config.toml
n_layer = 9
experts_per_token = 8
activation = "squared_relu"
norm_eps = 1e-06
batch_tokens = [65536, 131072, 262144, 524288]
seq_len = 256
train_tokens = 243600000
Below are experts of layer 3 (counted from 0) of a mixture-of-experts language model. Rows are named router (the router's row for the expert), up (a neuron's input weights, with its number), down (a neuron's output weights, with its number) and show model dimensions 0-95. Each number is 128 + 24 x the weight over its row's rms, rounded and kept within 0 to 255. Numbers have three digits each.
Before each expert's rows: "comes before" lists some tokens at least twice as common just after its tokens as in all text; "mostly gets" lists some tokens that are sent to it at least half of the time. This comes from a sample of Wikipedia text that the model never trained on. Tokens count by the router's weight.

# expert 93
comes before: " by", " to", " in", " the", " a", " on"
mostly gets: " made", " took", " used", " joined", " created", " established"
router:121134077134147136107127122095142086138201159083145124128117151161103127120118151129127092123151110143104126127116100125176141095147148144175101124136126087121083121106135119109183103142161117167112133154079132121164097107124149124118111108158093137127131169108140123128094114120131109132
up0:136139097158106128097132112139159113141063112146148129143155102101141103115113131118137120140166123113121174116140121102128127062130116103166134133155132136142153125153157086149129144121139163136124142099112157182107156101157145146154139168083112158120107113191120101129140119121174115143
down0:137161116128084132086141112118128100084119121129122084090111144082148129130195152092135136101153156106111148101125114119125121146159109146128127097148134158108133106122112156103111128123084143176094156115132145132105145110129160127125102137116120103202132131154141109138136120156126183095
up1:097114121130098174110170152138110141142073104120111105102180099091136091146096126147124152081162131121125129115144153141118155117105084127132158156110125136111153115139154098143110181129131101106178126107172143150132137149137150138090130130124139084125108131129126172153160151152111112118
down1:140138166104110128093111094147143148141122124155141116093116168131117095099120149114134088123092161118147151175124122122081165127121136140145134170109127121128126184115157144143095151145122120102154159128127121102152084131147095133135142179107116132114093146064144089147164145144107129093
up2:138117143133123150106126121119105176137134128110120111107178109076162127152143127135183149110127171126153135131144143134096142097096098113172175173135097160118098144119164120174150130147154107119155124100147126106156106135106176125091113126138167148099117114095100137118130137169138108135
down2:141144157117147134165181154124157105162168150159120159122142098093151115131124145136114110131132126130117131085146108149115125140141148113150100095152094156142173152115155150142107125102103100083151138156115159113155134113150170128145168125133093151164118108096091164126173083103118133124
up3:131122078118114142164150121127109163146103155122130096108130090101192108143102135135109115126094128132139122169146126141099156106087073161157160126090118157149117078168123136130136137116136107125148106090170130164131136154137160121100090167125152130096118119131096162103130143126146134139
down3:135104160141099107114143180132095129156124132119120129115125132153128103139115158109156156127136139101084126096148101124094092101160137153150104113119075131126109123130104139129113133174122106108186138085102081125125099125102142123123138148082148129126086154119076172120151150163124162144

# expert 102
comes before: " the", " a", " in", " he", " his", ".\n\n"
mostly gets: " medal", " at", " year", " Championship", "'\n", " during"
router:130128135180157150181099122119119134109111109128146110157133135125132160099128157106139091093140129133155112116172153126157120162125165104136157142159171152134130120091179175111103159105135118152139144161138183109150129148110106156151130155141145191119095117152129100128129126131104112106
up0:125139155148096157089111169128099127144142183104107094119142113085101093135144098162161172122107107150108099152131110125088149120149114106161147143095078105138133117161152091170130132153115094113132117095112113141141148115165164144128138105142107132125130122153149128148129163169144100150
down0:173161160148127125108146096132136114102168139171119130133148135090131097135087086107134136145109139119117128147084104078112100134097118118099114133104154113108127112138141167172108099169130161129097102113092132166165108159151118141125121156145145126144143147150099159136152112090127146076
up1:111120121158089142123170119126117135175129137102083109126164097096170129160105092162168156141106162121152161154118179122127172128137121142120145116099084151176129078149146119108127127121150101105132139098128104138132090127174134119100137103113111100146104136122125155123164151124100119137
down1:119131125123128128126152126114156162126104095126115137169109114153120137142117166074135148123134069095101164179127138173151098100170131153082099128146133110150149150119138142160147137157102121091101121158138126126083091099089141127125157142134119118151113080093130122101111152122128123086
up2:100123127101092160105202139105104137159206117116160120116131133093136098155101086147153125145150172132138164131152129169123154109123118152163103140108125117134123070116137160127132132116160121128161112120121116159127171144145170143091123108133122145107119146128126149138163149145130123130
down2:110131156171105098161159140137135111141153132127115121115133117180112136120153160159112139079122113088160140095098146141123156150148186147125161141137103107120121135139137106167130124103199135170108170117141102107163161106096104131119127135095131176133134151140112125090121105140107131110
up3:109095115144164111160133129162129133120154159131157108069151135136100124125090140126114081089129132105133084155151141134157117095112138147110153120144130149191121139106121113105127157169149121161132173111163146096127052171124118137124145117128089153132124131141125124100121145110126156112
down3:139116121125190116093120160147134141095082110179146148125169134161163126106140108105141152150096131137118123180114128113102093111093132137124156109091168124143127152126106161149099142145145116148111148176190122150109112145157114131091131101151115120129131134120106107131120169144174139123

# expert 13
comes before: " in", " the", " to", " by", " on", " he"
mostly gets: "\"", " died", " joined", " episode", " returned", " vocals"
router:131149109130151139162111090129123146126154102105112127150135134162110122139144145121104080127111081115108095120138122130158123151132141126122139093092111111104156140108142113102157098106177138177116094166120129140194087119088101166137073128152161162083131113149100135103113122114121137129
up4:134144110108109125116114149087141140151138066094156125144090118123142139136129124142182120105114114164145081127066088127133119140121091082159126111086150140093174105144154132115089143128117116113157109127158079116119156102109128130148098142096096109112127116119114098099133144144117155138
down4:138120165141130107140128159104109138121166129139172135119119126133136148160104129137132135103120083063164110120147114090133114072140102151158120127154126129118123104171122122130155092103124153102089117114134131108120113134132106128103146104129100102129121052137153145099191123178140124095
up5:158131150168082152107095139107122117143117139110147099099099084107114100073094081154141139112141163108171153118155133172081151148128120149157126148122099135159124093132157102171112130141126099112156150115166089125126116120151148119115085153139129124117130144139114164124127158155149117116
down5:114097131106136114134129104101145151128110131160102143085119150104111094138144092153142125180123112122100133152099112142129129132085127110112106140105118167124160125123112152087116102125173146081110087157172096120162147159103154142133121147094113140146166093096096166126162101152093138120
up6:145135103160104172123137166153089151143151148108110093105145144097144076147119122162169129161108149159157137122145128160097146109117097149135152164103093150122107113153150114126155136153101102093155130088156140128100120130150173128101132111144103114119100103166124151142157156171107113130
down6:079159139151133117152148126107143112136127111169105091146130170179124148105111146163152167107108126112143106112122160099109095123151099095133156100139100142100125137119120162121134087105113092110152131117117133082131114163132129174158142084108131095151107105102145097100150106129167106106
up7:165085116148093164117146144109105114131176133101112128126132117113134092157120106164145151172151125125158105157111116148127165073138115110139167137153085127123130089143139131132152123136119141128162143117159097173113106104161161136106111108137130125153105119181072149161152155138155133137
down7:104093134112141140140156137155145113122124136135134169145161122110142097167156109117162131138148118080148117095076170103161116153091113090134105119164086149138125167110117138083135154133107136150101163115123114168106143126092159158161157139124112093154156145117143134105132148144095164112

# expert 118
comes before: " the", " a", " ", " his", " an", " their"
mostly gets: " under", " within", " through", " around", " at", " about"
router:156089070143120128104114153122119121119135159137094131085166152152146087141142130128117146178154123167170155126118096114131135132146131104151113109135148085134094157176161128112116102149151168118135161131104151135162152101121097160108148091117177146124088153141137140143112107129103128120
up0:082135137142116137115127166075101117164153101111087109103092120083132107137093132177157135147119136138129159121120180161126163076099103131147150136127099123139107103130120155139147169117138127120140127094128104142124141105151161139100115123171154169106100128171102148122113156137144108146
down0:094127127075137168121156138117148162131106115170105128095151118112142154099101132109147143156108174152123145099130156145149100090154105147176094158100138160150092097154139167116090140156101116092148164126126157126103149116117130111141114126132111106120114102136172128148145156149121113084
up1:106114154154109166105120096093099093158158085112121092080098088109143128153146111121130117101128123113143135147101159166110118139128135141161137131110130146158129119161082100155160167149124101151181101112163115116086152130151123154118092131118101118144121152134171126157119158111143114103
down1:123099162160105156150107160140102119101161117101097104149110101153102103153152148100157155151152146145159109154153106103103147099153112105105150110107107147101136108155155158112156102153093116099157097108107121098155136111107140146144157148107096090110149153150155099113103096152111105104
up2:108120091135116145139149112130104136198131131077112128157106120094129073178123129146144123121096165133163122163154162129124182106119097146143159149122092139138128121119152134141136162124102091143141126107161144125104097109160134157110110108135166142097152121145111126117142133152188099122
down2:111144147141127191122106141155128135154133099097140129111138105112126161173114124132145206173048111119137115124120132153138128173137126134111169120133140169127130127120127136114111118157144110147122136143150119126105128084170138081156132112140141130145094116090162121109134130152091094113
up3:078152097106131158107129124124094108161111120084119097122115100079161112142130133122160146100105153071129104148144155143104135164120095132135147141106116151138132085109112132161145133138116108143143119108136069109058149114118142134097115142114114134089110129120134142130127148161187099124
down3:122141140169082120139132106150124123103118149121149117164162124128110131175159092127138145128166086093125163118169151128159114189108110147108168105131105117144123138138092121142120112090113149159154154104165130164157127115147122138141126160175141143106109179090111116124135132084137146110

# expert 101
comes before: " the", " in", " a", " on", ".\n\n", " at"
mostly gets: " at", " year", " medal", " Championship", " week", " month"
router:118130153168121105140088114132140110117149097139148103191142143137137150108118152111167117089137120124132150117184149154108125130162168090131136115170126114121135109103162159135125129135155131155124115116114170085151136168118106129125147126163180192115170139148133116109099107112127140160
up0:181133142125118127147145146154100108124101092105158128161102094138140132148127125136123139126120136111142156119165161119116150111143155121115117141145098113153147137111113143136147154082166115085123158091127097103120068126125148107108112151187160136113122095200110110116107124147092145172
down0:138139140131148091124115113135119134136127144093137127168141116180128173073136124087116095083136111122172120120129140157122107133132134079097110144177097136135146139136155185126134132152126125124072124108116133116134069125127110114122126139189130142093105113179133136092144139127118152103
up1:106108128155096137128116156088115116116065068137151106164127119121150118133126141124098160102113126138142153132111164129177137154145179137141105128121084112131146127107108160162097127117117152160143160093142158126145086125122104081175117130167143134132168133150100137140116125133156126091
down1:165128112114136126140158177144150120133130105130112135112097141099145120136128102160098167123130130113108114133136115136088140145152128134147089147119090081208138133108106103145097149130148193110099154145115114142109152134096153113081133148094105105129158132139135134162104092175121106133
up2:156097075125096155114163125110128125155149121129086105132139128103144108127123099182146113118105162142164122120170104132133146057107105111159128120116075170141144083135157118138139130132160099098132129119168128164121105110140136129125119180143147138114108114162103151145133150156163123122
down2:099111147126140128147136131132130125128099107081128139107168165158096092088127131141113076107138138115124166106113126129087128183137148171162136106165107157082162131117120107111139137119151135201154110145167115146137124132109118141142153123092131166139151150131119110097131151115094161141
up3:163125152151120167149139173112092132136133142107088134106124092107126097179153142142144115130145130145162123171153150139151178133156080187132148100132146136124145124165146150152161160157149125114158088111137133139094121084144113131111128130145127100128098122120123166107153141175130104143
down3:175137136141111091080138112119140121124153120144125110131129074116128115167127127107131153086142106108143083128092125099098140150106122119103137080122107161154112086159146104133114105119078160123119127082130110131169150102153087133130157111092137113105135123096135083127158130180129138104

# expert 12
comes before: " the", " by", " a", ":", " to", " in"
mostly gets: " left", " won", " joined", " Preceded", " took", " off"
router:141141154107143126131135122132132082150176081110122153074108126158093141179143079120150112134086137097141172115122140116165133143163114159148117110147129127115091142083165149097136151162151107125106125157117138092109124125125151114120169139131154131114107114143160100122122151121114095079
up2:086105135145101114107161154139149147141127092126132124113140144128105121097154160133155081156166169151127105151163132096134116140093092125139107179114130146116133133110120131128103130184140098108150083114120162115118121113131137100113123109179135100152158136117144138121141139197092114177
down2:122173143151136145101140130165162131079088118116135120192080145102108177137121150102160144133129162083124152118118103112092082138133151148116090139125138135083143133136128151094135142109104122113134112132072120103142110142167089117084147128108118097132149117106115127145168131130128131130
up3:154137117133131115113143113122140121119112162093117117100105089112104145115174095148145132069134170062150138110125174132129141071133108144125144138143143142136110125100114130109128119116124137098136165127155133154111125109099143084134126210095118124164110108162129121134091125128127151085
down3:135155108137144147106087103110150114090121165113122182115103169093152171141123114122113152077113147139115129134127114140137118152137123122144073142139137151093113112090114116130147116116126164102136101108150128156134133159124123106156141139091103156196067114114129117097140112158109148093
up4:126089108123098140137103160134136141114135069109107126093155129144134127146134103134114161135105195135151148087149134172141137081108100101147105141152082111113132109117103139109112098151133116102128093144120090108127154084098150090085134130132120153123072097098116124112109149117141112110
down4:101095147135133134124147123164133154169137132164139140120102094203147135107101146124074093096133135102091154112147140129140173117136094124083100117154106104114096122141136175121133129157129133162096135137119112119139097135104110119105112141109162127093180144133112119128119174095108133152
up5:143099112134117149125163131105103144138111116097149095122133111101129117158110140159129127112149153113136114169147176148132154152099131112141168126120109157147098103191136106163136098134098127135183155085119106168140126153131159154091111114155157120119101160112122173129149175150144163135
down5:129129108126090123138154135111144128170140106133109115112123143148128135160118137144155183083098138101161160081136144102133090107141152164118100122104066138130127126149131128154125105086103124106130124129115118168177159095115123110129050151110146140097160147096114110123146132133121113093

# expert 6
comes before: " of", " to", " in", " by", " side", " from"
mostly gets: " left", " died", " north", " south", " off", " away"
router:145117180101152108105122165182152101124150116119120134083133149116068131130151110122148121159167092067110096125153158117119142124139119128130111118101144098152096124142117158099114163126149112139126126123134095099117167121117117097126142102150107134159127136124150169163121126146167085168
up0:121138103132124125097146158069098121132174138137078116131133141129154138137120096117167113142117133109155127131165149143113150100106129174136169152112133122124101088168156099158162096141117146108114135102147135138122097174182140137091117147135148133135086129147118144111135184127082143102
down0:142119123146114127140140073114113112108141132153135116151138132162103112095157162095134126117145104131095134125168082136150109126102150030148124155114153144085145144123120120137140103132139180133164093106106146117141098158127127160128125121152145115174137153132107125150113111107119184144
up1:151058157118123134128125114160130132128134113129161125079147159128127148167097155137110091154106123121126184114147138123104144090111102144125145141162105096133121118192123142097146173108103123110136162092124102116121165114143138109154158099143125083132118118111159159074125129124130148110
down1:107108136125141140090118140159079153124124169123136070124115100124139162181101072147118144120129153108106147124113133129153088157108119159136130149144088144137161128134146097135122105144124106134142127174142105167089142108139109173131171131121161135121114101154090154133106120080140142099
up2:104125116133111164086149111116113089206148115107142095129142122130117084158124119163120138110137156151133145112107100152139172113110151174181144115129105130146107117139187131176134146140142106122139159081137122167131087140140166105103116129106127135103125153145151133112124158124125102114
down2:108157089104140156136148138094170138086187105177130134115141141151142163141122165126093134107121136102132108162129101095086125136091127128135107178171133148147129099140118125112148154130130114140119132102094124144112141130143098145123087100162148118129144128081093153130121118155103146186
up3:156098120122066141126151160151095105166143140099141076144136117095119101132132122155161144147128160093140141120129125132134151103111077105105120141122118151139115130116125132164143113128169113157151174095146100125116166116172155161083112158139151155123126106156123152129158162170162125129
down3:148142089134077124098130111132127128105137125124126128127105140126170114125141135158124147130142160167175132128074165189107089126103124106115124110093104123097130119134110109110109160140132178097130130183108115171086167120128169146151087136126123147155132143156105106122134154115118165113